config = dict(
    n_layer=9,
    d_model=320,
    n_experts=16,
    experts_per_token=1,
    d_expert=816,
    d_shared_expert=0,
    activation='gelu',
    moe_layers=[1, 2, 3, 4, 5, 6, 7, 8],
    router_score='softmax',
    normalize_top_k=False,
    routed_scale=4.34,
    balance_loss=0.000693,
    balance_bias=True,
    router_z_loss=0.0001,
    router_bias=True,
    init_std_router=0.0152,
    lr_router=0.000549,
    n_head=10,
    n_kv_head=10,
    head_dim=32,
    vocab_size=23213,
    norm='layernorm',
    norm_place='pre',
    norm_eps=1e-05,
    positions='learned',
    qk_norm=False,
    attn_scale=0.177,
    tie_embeddings=True,
    parallel_block=False,
    init='normal',
    init_std_qkv=0.0246,
    init_std_o=0.0246,
    init_std_up=0.0246,
    init_std_down=0.0246,
    optimizer='muon_variant',
    lr=0.00807,
    lr_mult_o=2.0,
    lr_mult_down=3.0,
    beta1=0.93,
    lr_head=0.00715,
    grad_clip=2.0,
    warmup_steps=200,
    schedule='wsd',
    decay_fraction=0.683,
    decay_shape='linear',
    final_lr_fraction=0.05,
    batch_tokens=65536,
    seq_len=1024,
    doc_mask=True,
    train_tokens=377600000,
    steps=5762,
    dataset='wikipedia_en',
)
Below are experts of layer 5 (counted from 0) of a mixture-of-experts language model. Rows are named router (the router's row for the expert), up (a neuron's input weights, with its number), down (a neuron's output weights, with its number) and show model dimensions 288-319. Each number is 500 + 40 x the weight over its row's rms, rounded and kept within 0 to 999. Numbers have three digits each.
After each expert's rows: a language model's description of what the expert responds to. This comes from a sample of Wikipedia text that the model never trained on.

# expert 10
router:560480484447462465520446595469560519458567525480552506473416550553526541556518492501554447489541
up0:519546488578478508546485470470584459507500520434578502487394472476485472494525577504490486557467
down0:528521514534481506585460450467505446495366489497519488446472476493504434487451563454507484503494
up1:558524532454501554505500463484511562576508519456523460545531513522495500534520558464497564582495
down1:512519560535484556460484484557475521499499446512512476562457499514551500503488505441551506505541
up2:433555517550524540457523491545527474417501538560563535451565560482511500548484478467554530485515
down2:453489499458547537496476469497471464481535488477560440535469464473549491479472482562492527416555
up3:494476511528545522448489417519510500500555489490493527472449433473546480519461591516535495560564
down3:483490527516560494462550455490461511528535502515506558509484523460501477523459435445468536509466
up4:562473526476557548559461484519538464486524504529500476474571485563492474571488506498490448447532
down4:450479554437598498526469508538474482523442564514473483471464482568549520476509541530443449546521
up5:543547450572478509523533488504564471478467436422498510550524444515497482533510526461447475493511
down5:464470454576467433483530505441546578517477502498459560613505498556449457523503476437479471485504
up6:501562557558503448487462517527458476489476510497494546518485514496573517460467549516496504501470
down6:497477521498481502480558498549562552522540499557529457524445540582586486539488512501477501565552
up7:504563465508494503492440466559610549499496539477456453498535460513555465475495447538515583467553
down7:563619465467486533497495455459570472516525478419539525544503498434565514506500484467530446466518
up8:531563511563510509524564485466505470456582506543493533506508568481546479426505484503508474538452
down8:421497455500494462520414496481464548476555500524485526487513522449462513562481481540548573496520
up9:489444522524551544605502459470530481538479455477532561525525552447538441546478554470510551429505
down9:548491481555477543510522432563473467525525526508397479597520534542549466511396464540484455443510
up10:485448436531489448581511492499484511472498484538535501482438527480488438494524488449527461479536
down10:531508522525519464500536506506469472434451514434454459448498474474464497555464478460493441522495
up11:507451474545529496521483561434546471504487471526429528456531524495504521443509540489547465592487
down11:560452535534501506505495489487526523535475554472523454524447551517402502530513526517515416478422
up12:499536488442526505526527496502413556548516502480580524413523523562432519478494438490442453532480
down12:515478541448510556448477520512438467508538504489501494581525524550483445525496482501551476511493
Prefixes and early word fragments starting or inside longer words, such as un, inter, dis, pre, and pieces like inc-ur-red, ab-ort, quin.

# expert 7
router:503487573505489492515529510495572507481466485490425422468562516502455491536511565494559538447488
up0:509494591532505455557507561537500524488591556487521503487542474391471472555479441478518531472498
down0:499473422487510613482531513504513503557544460446562526446465632477605512499488476544532454537557
up1:503462558451501539567582479553483507581471485493557443469429478512522464505498493568496406473545
down1:495534502502521525508526475524478548485513555470522542497444528571498457482432490487366544516520
up2:474512498481522552534441493481431571430418453500501488526472547486485557590525517498523508542494
down2:561445536538437503472478511508520461478492525483541510495485495505508523526495531486411442425474
up3:508468478433469494526485478533528524588550571495564519502449563444497586507560461517488445502530
down3:428439540498580550497506478507463503477515504494544479466461473582491472577518587480453463510539
up4:524541565491525453505456521565505445557494524465397465500526490514537400529505555538483489482494
down4:439572518504499547446522536485483468516506446472555458503491584533485547496533523442506469515450
up5:495444483426500489528530505563465526501470541520487475493483470542493478508572535483521457454524
down5:516408449516520472380457515488484502446388501519436459547481523452462453460479482512436513536477
up6:545444440519525528516517524586526464485481452593543523469493489510508478484523493538539543494405
down6:520515520463427504554483408422515432520525511504462468538495508511481517467405524514521524539543
up7:524522433550459512476451567489516520492453458474536517512486487507569467478494521561485559466506
down7:507489554544514497512478476496546565504529446459447466460492431425439487487508524494434506486436
up8:574453479514493458473513490459505530509555533464474469455561445550453494444458467469489500476567
down8:527500480443500535446449523545445455539407568448476526536463447495488522470493543502480446591521
up9:505479496442554405499521465530485505490482461471504525490490521481445459500459464511450524579504
down9:532469504464489483492554555522520466539547416474513501428578467468534429455485483573438473565530
up10:484524416513538476513507455554502467554533582423571402461497491493472513465475482483532499524552
down10:555527466531508484574542469458514498462460504526429524513445457472520570538478552523532509505506
up11:492531524508523500577490542509514506504377489454560472512505536484533438449523507514485480489487
down11:392501496443541465521478546524408458521494515517477396524490477523501520503527522544553552499512
up12:455537557433525536497483465478548564523461515485498421490522536553508526521419491468556523496508
down12:514556476520512554481489540519453487519460536458605544496478507516497499487441479527488534589539
Pronouns, relatives and conjunctions opening a clause in running prose, such as that, which, it, but, there, and plural noun endings.

# expert 8
router:504487484530479562503448436477477516493563400493473496486545536490488482475457551490460561551540
up0:480488470556459430518542513500473564480513521525462478587596473517548475453453483440422483581531
down0:507463508446539604519452435444462519569463506572510517491467470417542529451499441508540567533479
up1:499536478508558546443507520453508488559529602518526449539582562495475526532556550434513521455510
down1:431535439441489536525465513490444477527511484528538585590554434495504492425550512484424472541378
up2:454494579474465505492505481510476468509450561491545483452521497482443442538453506517527541459505
down2:525503496485498465455472534502431525532505457500432428462475492451534467535425522480538449505518
up3:512470433499531557466472535493498484398521495512517472444478497523548550517488520577481563516561
down3:473408504520483547442523571402490450519470441575470512521483536551489450531477487532508542474492
up4:552512523514457468557502528509583518527566532472462562468514505515428485471531577443532572476539
down4:543453480441473487575484500421496588484535463525518493480437540575488518565492528507567539546407
up5:509486441530527509562521533505426543450474527520545518435507530602459466454509457547473524461509
down5:497591497409427445447561518505483544438467539482516481501471503525514545493544413465531540543528
up6:482411464555507428477496499531468434437502543521533473463563506544511537506498533478480509507490
down6:416491480443548463456527555521529538490441535512472497500445475516479501421601530457507525530490
up7:505510471494490452500488550511469445539481513551519577526497533476523565522512509504554505518534
down7:485432513525559451429497456537500459520600547478430497472480498536523462490538472500477541530508
up8:515560491471548436436409525527445461523479591551509507471494414531521568417543558506568465536485
down8:491472550582539438497509543519549538476481498439518473572422488519494534538546567485423468471481
up9:545468513555477502558546543474504499500544474425459518494588478478474456473535519505460438520474
down9:478511461579462555534495540441481468547562487491527512506565478572528496470516461436481432545534
up10:537506552494492541524472540442424485506496457524424531481468528440511524428521471456508433509449
down10:448491507393504432487564529487475583440416519558538481513543530490551522505484532511500450535438
up11:540504556557512524578540487548478560478500488508430423582564534545526384507481560562527489538477
down11:506475498414494492474482471512485455479526465493533529451509486503488517553517443464598488527428
up12:483480520466470504540455475442576540528576487552473461553511515502473515566476506498500394486474
down12:500510540573538475505561442468511475498521452445535502520515507520500479528511499555523492530534
Prepositions and prepositional phrases following a verb or noun in prose, such as for, in the, about, over, into, to the.

# expert 14
router:482477428519471543470512482612514536623509502515569492522523536482462544495548466505491573510541
up0:514486481520446451431480574478513441512449521474440522533455518511525544576474566511507542454544
down0:489462508507522549546432461541573457503471486481548497475474457445516439566533460450438422495488
up1:504571524493546484565520426539465540485553555492497561465444509478458488521511479586450407466478
down1:458499504441499558439501462502469448465566559501539545411554414512502495498468453501518517494546
up2:497508486445540505518486485578541595558481536537456438427547526550509599453538449507504532506487
down2:443459498476484533476485563530537486483480457513497475449537487455475550534544552480482488522445
up3:504499532488447484536538525519457518482550494509438441521530512488662519522547504463434441531501
down3:492479520412486524430492524533467501609483553446490443471524474504502581494549485400499469481538
up4:479450515524480536510505466561615476525451505521490465540495543569555546533475360547598487504533
down4:497453555500524513484512487520503453509473472564481508482396525535585481528503476526469473562458
up5:533462471575478480431500471458447503498487583513472563479503507440524516467526481525519588489517
down5:455486548496541525506515472562539495424505490441489457549520475564497542528480476544494529472497
up6:498531508503498508443452519499481423488417476551578459477478476549518502525479508486448487521482
down6:533481499407534567532454445475520539560503474542541505545550500556478514473470537454423521540520
up7:506495439514502500519519492512443515512552536492529465479453563544562542461516483475542507578518
down7:503482437497474487493546498488485479455524450457419509540498516535499479442546556467468399565557
up8:485518524520491522460499536519497558534463526476500508618532558501568535500494502539574480517567
down8:479496491504491516453474469472448469513491508527528483531426566513471441458519521473489495460540
up9:558522495503464413507449457459451540516501492508614489543546498435466500429544421483421560488492
down9:455482466511558503510479533512534522539538510449523561524500459527472453464504520561466447496467
up10:441535437455446545530490494468504470544458406505507463496532483511485544509484496497502444515428
down10:487492479505502610520493453552520567463484422486466498440508499514549492542503499483582507534439
up11:425480493523506476587467515528485521478445540515536486447456553464524500527442521502555546552461
down11:535568521499553471493457490544503479422408506535457489502536459467502498442477482491525523485515
up12:527466540452415532468531535513471512477562495535493492517512496509491495513488489487467559456469
down12:444429459498434510537530481523461505496529467490523499504512484522471428553490399488477514440550
Pipes and the first letter of a cell, country code or player entry in sports tables and draw lists, like | A, C of CZE, Pld: W.

# expert 6
router:537539542544497537484455508519485501438514475497381565507491559505541517478518562509465536482484
up0:514462522452535485510521564516526476515516476500450566509423504505527463407522496558523503505610
down0:527476521438520487552482508514414563476457488528516501573501593545499530513465501517554515554571
up1:560453455530457417496502568519509512544513576461478515529432442489504514521469489579489526452514
down1:434509478569514482498432485517474564482477545572605532522475475479474549501515439493523552538492
up2:518466517549531509499492520485478547508505477558421575418531569518420473431476495483464524467573
down2:517528556481465428478525467530480407498498589471452541543434467523463536482452435511438446539498
up3:489491615418490554529456533454478562524530502474481541486478586495522495503551526455563456420510
down3:445488578497469477462534509461470505479444487491449553529526508514519424531516450494547452538452
up4:507510480528564409533429485486446499488479527518516477532536471515462557513456576422539479457428
down4:483571473514537500481462493528438514398465490484448450427474484551508495507585533459484535526489
up5:561566481537532492539491505554528473457434568560513498508483554529463516541521464526423555484469
down5:521554500483536505486519522514512419485459463543502514464551445449452437463509424497472396487461
up6:498464477469518577481511493439557449431497533434525492530514528428444535470478510457584472492481
down6:519468491534531511533526566504535472518427504518491507417510516579517532550535512528497538530514
up7:553510508498548541520458530460460473436494542492484454450530492465547479417536518490528515537467
down7:459476535424508474482555502430464483554542517463513554503488540529586481500425539508449491588499
up8:517556442429534604443441463499442525454494482469447571447447573475466523531490561528531466535503
down8:535534488501515519437475519595550507477481564497463521439527482564507556489519447487505500511537
up9:446408536516407492562499435440541505538530495448486426438524522487562544494534513494531546493496
down9:514551489475480461513441415488492452433468595501507481499485485527496500499549443532458574454509
up10:519564488522458530541499629516475463478490497470512481506605495443552550417531535488516589528554
down10:457520500560507512523515487403533487407527509469442461460527489475550492443424567488505527505578
up11:539576414545515418557470483495505498464548605542484475512446548481492522495531567536525498524521
down11:451521509536500546521586460466569518542541460568537466533516516454474549504505493537648471397523
up12:537500512496405500533424518505450498462518491440497531467519544497490496531536553468524531512487
down12:547572491470480456469471487481485473478494487448447518470552533517510446468505519492505520530487
Head nouns naming creative works, groups or units, usually after the, possessive or ordinal, such as album, film, series, season, band, households.

# expert 13
router:529505490428462516525488550571431538506463471512508532486484511466534492516545503464545499469529
up0:429557486541519518430563411491463510481451575546509470440489600476455459516489442482507472462483
down0:502477557536495406590500512513397502520521447531536464538567504478565495538491482539492503480554
up1:527489469501480462582441432537479535618496561488574506506508580509438494498472487564491475497535
down1:527466518594546485427572567548466506536454515500579490615544541491501505480572511450471471515512
up2:527553462451474440475521492487513495529530508518518483552546474559551472494549497509525487542559
down2:484536462625529495501588505549496453466470483506493471525558491554477511542449494553549469518556
up3:537515508461531440464504558420475573507473472385486523531533501513544551552518558570484491508465
down3:424531450477553507430496456448473526515529499490430500471508460535470517507516551552484512535481
up4:594526494426346500572503510492482478526524487543518521508434510501516534461489428554516471508504
down4:512541499506499456508471450514489520511367445520475511528519454459518477529519516515535568510485
up5:546445526547462503413488545537531459537512586532608470469499489476569506468482545495488486478511
down5:481513518496570484529503540503561475560538446503492519461503567559470430494468518530509454424517
up6:496491466535528436483464511522480496525514554456502486472547458550562537488483528452552425447491
down6:448475455466566517502508513479530510508502561526514464513484510481467545555535514507504451394516
up7:530511461533444446507530476563449432563513531510550526511533500452528496526466508549489518556470
down7:490485500509540487538452499486502472467500514533566491518539525525492454460544425515465550538522
up8:457537482510525545578503538527468432522502477587509493449491558503437497442549427553532423544505
down8:482415475522480476535490501428561492464524501487572509460556486541556545434430476463493505470471
up9:465507464514557492468449484477491496499520449500483524487553538509536534559539518426479515528507
down9:469509492509487511523402477509538462510528515425507518467521506541498547516509514506501459471517
up10:481539526506502520479389495537519493548472527513590503524528535474547554535502405491561519471550
down10:396600550506465497528527530455518454490471491508527519511486481467451429527501520490563509549478
up11:490528552519489517491495512521516557553501571461532522441540513502486466523503457489606486532475
down11:420394551546516539468509525508523554503535512468503444526469505557410516489493545483495468488554
up12:446514582565424595493532438455490508528536454550482524520524542521530509483447533463517484585539
down12:523466553549450505567485459455465512469520383424399501440452476499489539484450474550451535541585
Words and word endings inside titles of songs, shows and works or personal names, such as You, Love, Go, Bever-ly, Rout-ledge.

# expert 2
router:509506464559516515527454511521499553501477432496484421489516534484523555486485516419465509548469
up0:574529463525488584530503480459567583462514499504477544516499439557470472509498473547428494553492
down0:484511519476491535442485560502510479516483448467517500486524506484454573524514493490523453511542
up1:508466557440414508569519534485464542488465515454529498470455481486520461405411515490421495503457
down1:537538539449456480550545485537582555446411500478424444569512520532566446509452441478559492461517
up2:455520429562452514464502516527551483538407540526493415526472487494489556510526445546549440470485
down2:509515447450586484511483507569505508431475523424493480475414526525488513549453533491589432498490
up3:484537493481533532540547560520628505488486556547458490474569454434433526519521522503416520424451
down3:505520473567508517475528504559512482440523509523495506524527481461560492483492516527518462538402
up4:477511478518491476457521498479577491508461538492483490413502490560506434483534543516458504463477
down4:504458445453456474555454504493490487516549586533510599489570537475541591489456479528481524503493
up5:556493449420457512537439514518510511548545507483503501521628526511508463526463484411521559594542
down5:490564517539529484449483484481506541475469496490431506540493486560405470521451452565473504473439
up6:519456519517538524518467531528414496472450515466488486505537506531545471541470470483505525500493
down6:497530558488532514507416474455496436499606429498485506500497526551446497458475501548444572518476
up7:459532471517540486513529521467540461556431552565511538516518533518455447419534489460461470496507
down7:509498535521452536483481540484534555501476504454583478549502476474457480536548469511515532553497
up8:488472486542501483521480571499518455521555577502519507503504444521513422448502525517527510522539
down8:566490486498510551518506462439568503517470531522533522521461459490470490556494500436521534551426
up9:527538552441490507499571489490506527527519475499532439505444409485565478486497595564550515458530
down9:475518527526486540476554510493486478514571465451520523508463487513537481549593490461504566450479
up10:480472415589504510423508588526500494530506498492498459431482435513445504510473499428568491507472
down10:453481547390493426542507515533514445544538496553574546471550491518530507468514466556453483558485
up11:548505493551545533530533455518424507512462475566468496517466520453491443500499634499550526497415
down11:442500485504424507542433505522514522491535485519492527436493444467463482543441468529495507473544
up12:495510445478473538487535470468452436461549474462436557545542486538476416499530518440384485514520
down12:476537498481466539449485546519544558486484504511563542428391541450568585476496461549514487570487
Copular and linking words after a subject in biographical sentences, such as is a, was, as a, is the, plus commas after introductory phrases.

# expert 1
router:554529595413501608550467550488488430465495579474504449527541503502474523520560538452504533495507
up0:491544478461505523560496450568524586460484522519548469473424482470449565608522512465530466528475
down0:448477508540521528595511479488533507468517507506515484538523500571529551547500492446442493493482
up1:536533486491538425508526502436536469590536519504526542450542494546505506444511540545496465519480
down1:526468393464543518489520566515470449493552497463495432529554454546564526515520529503493459501498
up2:514460534550543540522532486539486483515544535499535482533514513523537612497581498417501424597494
down2:494442507533444500450519490447502452490449537542547491523475450504380516459507544481532429528480
up3:545480497520445522538473476468547469501508464483510526441459454518517511518515421469493458463502
down3:518403510487465503524446411521525469494423542494521560566515527486549566503414542471448539504480
up4:516549586584473434480498512520476510550534481484517510452501382564492517502549485429400492536510
down4:523500573471516479444479468488521477471437517545436519472521380461529466523517515445533502513443
up5:454564540665526492482507502433497572457452509529429481429511470565530439443518493456480458438579
down5:510531481560498484506474400524522526446452498536541505424481459506520512499478517510482567485563
up6:513500509475567577527427514483576508506569431467469499477444467497548492498521456523443528500574
down6:563491483492508438490447485563516463519506541567575534478515445451495506492473474485468531487535
up7:444490564546493484514504521544453485435469477566513565480473550511477469494530376504511495454525
down7:464548535517485427511500484565509453538525468500481510533460489578421603501505532471516544517519
up8:545528490452542563531466506455525504540520507479492537554570513512468501506504500460562481531536
down8:477524511587536578565458522497467475498506549527522448484432511523458451422438459510480523448493
up9:482414516457508626539488508482501540509498516441476488528485534530530421552478575509526482512473
down9:519462470479610572402485486553524489538463518514465448498571478445478499525471540527471604542557
up10:481501503519450580481446506451505503545492478441493559489522485558519526490500567505557451477572
down10:538492416520509477502525471511500465511440490542527490505476510510499438459520515553535502496557
up11:524465489481501536492517573542518473507532528557497525491564477429512437492508553532535560504526
down11:524554395524466451418577513479471512519553519472462525551568504447479517542495488499484473484465
up12:453476492465460459563493487454559538525464527548497539527528461511512417471502457495461536476478
down12:470518544538551517462552511504465527453429563511472525521540529491507486466503512463489495539486
Mid-word pieces of non-English personal and place names, often Indian, Slavic or Arabic, such as Kh-and-ekar, Y-ah-ya, Z-olt-án.

# expert 11
router:529561520471485484554574479521487513551488529522513556517448515498489446516495446477496431528465
up0:507597539423467474492614502527512480501534458495490475469524462485560533519534467484610529534506
down0:468459481537388475520508482538514525512527436460510484517490488542508526427485527541511448488483
up1:442541503566436499414477462498556541521470512501541529451501483462516507491519493519507434515510
down1:461577473485470548558524598473550464459559470509457479564534588497468443486520439548537607541499
up2:541519480480477530484499458481448524492516497551462537542513568509535499505497517570512494528422
down2:474486551452531566516565445534504487578519515508452466512555520489483492502496476548518477459475
up3:533561525531431459508489498609474542473488523525469558488537452555571539493464480539519510444490
down3:424469505524494514440513413530543485468538484488476545484473515519502501537443500433501497554560
up4:449471505480545498538511432534472519542512570472558462477516543532493511461477473545549534531451
down4:443473516532532519526602523524461581504406509493506468480552560536398530476499530413475480505539
up5:592486510495498475535492461525562476541515495482507566498523548448547504571531482481447482505433
down5:475551489510532474456506419557497493521454442543499472418470540539503511482541521539572531508484
up6:507512408533577549525487502514492488530509452469448539392441501643492476545471549524468479504518
down6:421510518492467505448521472523446508528581568500568550489420512513523546520540474514425502504458
up7:481543558570508431517538539536534550518526484509534499498384534460465470544454509520522527486506
down7:475474521454474464471535492534554436557502520480496457567529533544510441487476581542532529471482
up8:538480511457466432505476551473492516536510542506523547458458506490474478458489535522448454497500
down8:474445440486490450519496485469482518534516539474537461485488510493495470508534547501479514527457
up9:494446468519476510534569504442535454581522494514472465461497475530440535501544520577543484436524
down9:451520548458456495495575451486524422495492512495506501573537463534485533572478568434515516472540
up10:514516566516487444563435537494490527482540466490569489566498467484530492479474469518554520564447
down10:538546423444550462478479480478499490526576489471537497419461511493512460459499482556553481383505
up11:471492484516478444547540502442525585518531579460497523544496468504449557474507441543465523510507
down11:527539500535436502480496435449461536480496533493565486502493473476540578493539516520551487504524
up12:439537466484506466480454473476562463470494538490479484536466503540478591519501469504567544464526
down12:529468468557451465531474511517455475521431499510461533504546463469507485541588522402541463500537
Single initial consonant letters split from the rest of a word, such as w-oven, f-inanced, b-undling, F-ramework, often after spaces or hyphens.

# expert 15
router:521479506441466548494460489509515534562528516491603478455496490510438508497549503471442481539566
up0:460457552455547503492538548537459533491566511508520430465542460490559465501441484496505473480526
down0:557446502464596458456468499461433541488484516536544525532479514478555401503533409523559499542476
up1:580451542411486516523540504481492481530487482478581530408445456499502450429461465477476473480513
down1:591478482477497475438544480459529542490533518473493484482538559453511567504517486497464505589462
up2:479483486461544540572550396460525512449489443517505485486532535448429535523473458457518498551548
down2:443461552479467549456508536497490480458490577492489532560488534541510524497443436545529469517506
up3:491451489540548567571484513489563532452406462456471510408486521498453486413517521562489453598510
down3:442520596471501533505529501494498562451469513531408527626512475557479467542528519511461559464500
up4:534509591484462603509497507481465493495484462473530463450455557502548504528528511549576437496499
down4:508507476445463491504568466409501453544546442511477518445478429501549503446561552482567473428442
up5:493532469465575428476459451497564507495476500418525530434552418546560413447504495527422507576477
down5:467553592453528472490472433458534505500438559530472512487521536500468435470500543499511534567455
up6:493539515520613565496493538500470519553546515482479445487572529453492480526502468498489551535543
down6:526450486530545531406532591471502572468471520507513492486448514496541437509536460471524514517526
up7:549548533490499539525484489550565487519520547534491533489485516514500449508529512517481464504453
down7:431501542525539520456496522508514470514523477448452434498570609483521434475620506540533508478502
up8:460516482465496572528488459462537498568526482554567482388506521470478429535552475519414494450441
down8:537511501565574530493576479496496432503499486472478448515516495484486541493497504546456544486475
up9:436497479510451519564513504509457426481516517494508575495508495482525488452493524507423490514523
down9:516457598516468470533495585505555418518519536493495470520489503561505442511516463491554506545528
up10:531511525527540472503521421526421516520539523502471501509522524548516531507464475537466479571469
down10:504490467562558516554498584474485539553442545478560487465428436511505433491455473544485507549482
up11:494524533492509604515481517482484424466481520556412506470485485479568491558548544548580476474532
down11:507493538493529564472508518483442456433515578488407473494480463493518452491496501534556489497398
up12:472480510501517514450519514609492530509466482496473403516416558559443532507556485509418438498471
down12:499514468463537588446486405547426522486592502518586537425490459547485506524488531463587420486437
Capitalized words naming nations, states and institutions in proper names, such as American, National, New, State, Public, University of.

# expert 4
router:518533511474486530484476550565498558462557435468520493404530492476481413512471496456518519510494
up0:467607483493463462487519618491582543485489439491484492554544504485515470471452487442541530428560
down0:489457452403532531501437472468475541584592461534500502502484535519506587508522559543581481527461
up1:600439486570486491585575524466473424461500524504529507447538491510515501420513494476455455450573
down1:419550442527476475465538459458476532535455538499474547493476553476511481511537540556546483484548
up2:498537525572527473524452523560500491597531589471483521510445555544564491521434534479521502532536
down2:487603451609538476447476454509498512552471448457458457460537558455460457533479514537463473553481
up3:479494516531440533481428553506477518515442404467489483524519518579546552525561483448507524505494
down3:547486504554545520511462538582448540483452519484499484471496528478473526474494474526464510462441
up4:475522441445570593503428526484532515527476519533564526564508516502545461477462510556522459455540
down4:497583466460525553491485502503543591480472416490569539429549498469545454403499532512521437544470
up5:483503499493396494472529458517493543462487563551597560461547533488510501484461553488527450521432
down5:473526546522504476430479495476467425441431513526477438503493481479457481441489558459475494467462
up6:579489477474449451560428475506495548434486532559534492434495496531493487460483570428561523474447
down6:481476586547477503501476499565551502576499530497416478562492565523527497486478494487494534474483
up7:525499471456492506498534465455442438413537491546507556552451423545458531457516600529511534458541
down7:531502478487513505471476495505496521475543500495525529491446462434552487505490448448531455450449
up8:464523541486484474502502510456560533480509495550490513478516490488525470426447472524579458563578
down8:481544473551531427480543461526554470500548522501571462481482562425481513451481489493462554526443
up9:493497489500502569581466485536464546548521542555468577559512527434533432477528474464476524497450
down9:540478528422475466467506465487563486417480524489456498576580555574473489576494469485461458497447
up10:460493539506509571498519464484526543472492508462504450407478514525454393523518503492582553462532
down10:465590562565464501552509559503455419523523535486513524571513545492535519515513516451483545502477
up11:487484516499576495535461499545503481477547448471558513435508512469566523545520576503483594519469
down11:501497491494499509553425489508547510491460458476437444516513500494505487520503444485502526444516
up12:500552465490472481491487485548465513477510451436421562466478464536445517533496549503487541436491
down12:554455479524451528481553418572494471463486467458531533468532456453497433511508482543463523513526
Mid-word verb stems and suffixes that complete a word, such as -act in benefactor, -ated, -ized, -ing, and words like open, control, attack.

# expert 12
router:561527481535543489495523533504458446548443456513474499452513509483534539455514510533408475448527
up0:444541510518415504431515439459486545482536499440518436500472531515587516506503502420515514497552
down0:526434488581496515520424520507553511494528520400423530491510539513499501501408530519560568479495
up1:490442494476454521546545523526542512485530474499552544456537532473418449465459528515507505442559
down1:497505462522509501483447564431530477528514482490434496453454520410501536442491482486499467569533
up2:478417437519550450526585488535461533525472534466551458512527542517486513447487523394531559424514
down2:539481500501451566515529491462559526449555448438521536511494519493469511463489562554544486504479
up3:456487452470414538532529503463452461516507543438455484506511602469489455472550537488454527488496
down3:466472513466538448557495519426535532450506501558485530563461462438550459503542511538571441539557
up4:507582508482513489523534545448499547529509473475533543476524504542547503459518452482464594439482
down4:511482488504507521571437516496472536475543489505483505561476491511502542474553542535483387543490
up5:475518549614491522487471487513578508502485493526542512484478538580436456544506477456407550541518
down5:516511520491494480515529525475430487469479497484497508494519479509502580564569489551542527488501
up6:478498422485513541533433478510523505510517443538479517501540478529562475442512466483466460441533
down6:470504452450576468511533463543536457465512510598514471490493512507497477464565458591513486489480
up7:509456521530536444577510460475491509583453501460473503492479541489497516526504478557527472550512
down7:496502564530468461501481420448480505504407462450493522534550492570508497475579413492511474452507
up8:501556403524517547450466490528547437545509426503574476530455523543582488414506497530539465416481
down8:494453504446551494518462524518463467466567490516511522534539479532492565549486528510510452542557
up9:523550504493468478527525531522447490517520449472514564422525502423412520377487448535560522484527
down9:561427465506511488539543465414473468450490462498542507436545509444510471441563471438518450518500
up10:464494475508588550559488511459515495540489523424454412525553454418526519535551440587509490505520
down10:501529563542495489476538468501530446465495505535525482455482526569537479500446474549453537519539
up11:486538496509452539478489466540536558514521510522498388542428512468440528445607502527498473501454
down11:583493510551486499509509592496474489468517473504492511480432511540536542460475512573522503454530
up12:575532472563653591470478519447533449461516508568481561487511487469502462553522491528500560465511
down12:543525477463495466449558511462487454507461495450496491552527493511552515468512510575461459418493
Paragraph line breaks after a sentence or table, and wiki section markers == and ===, plus quote marks and closing parentheses.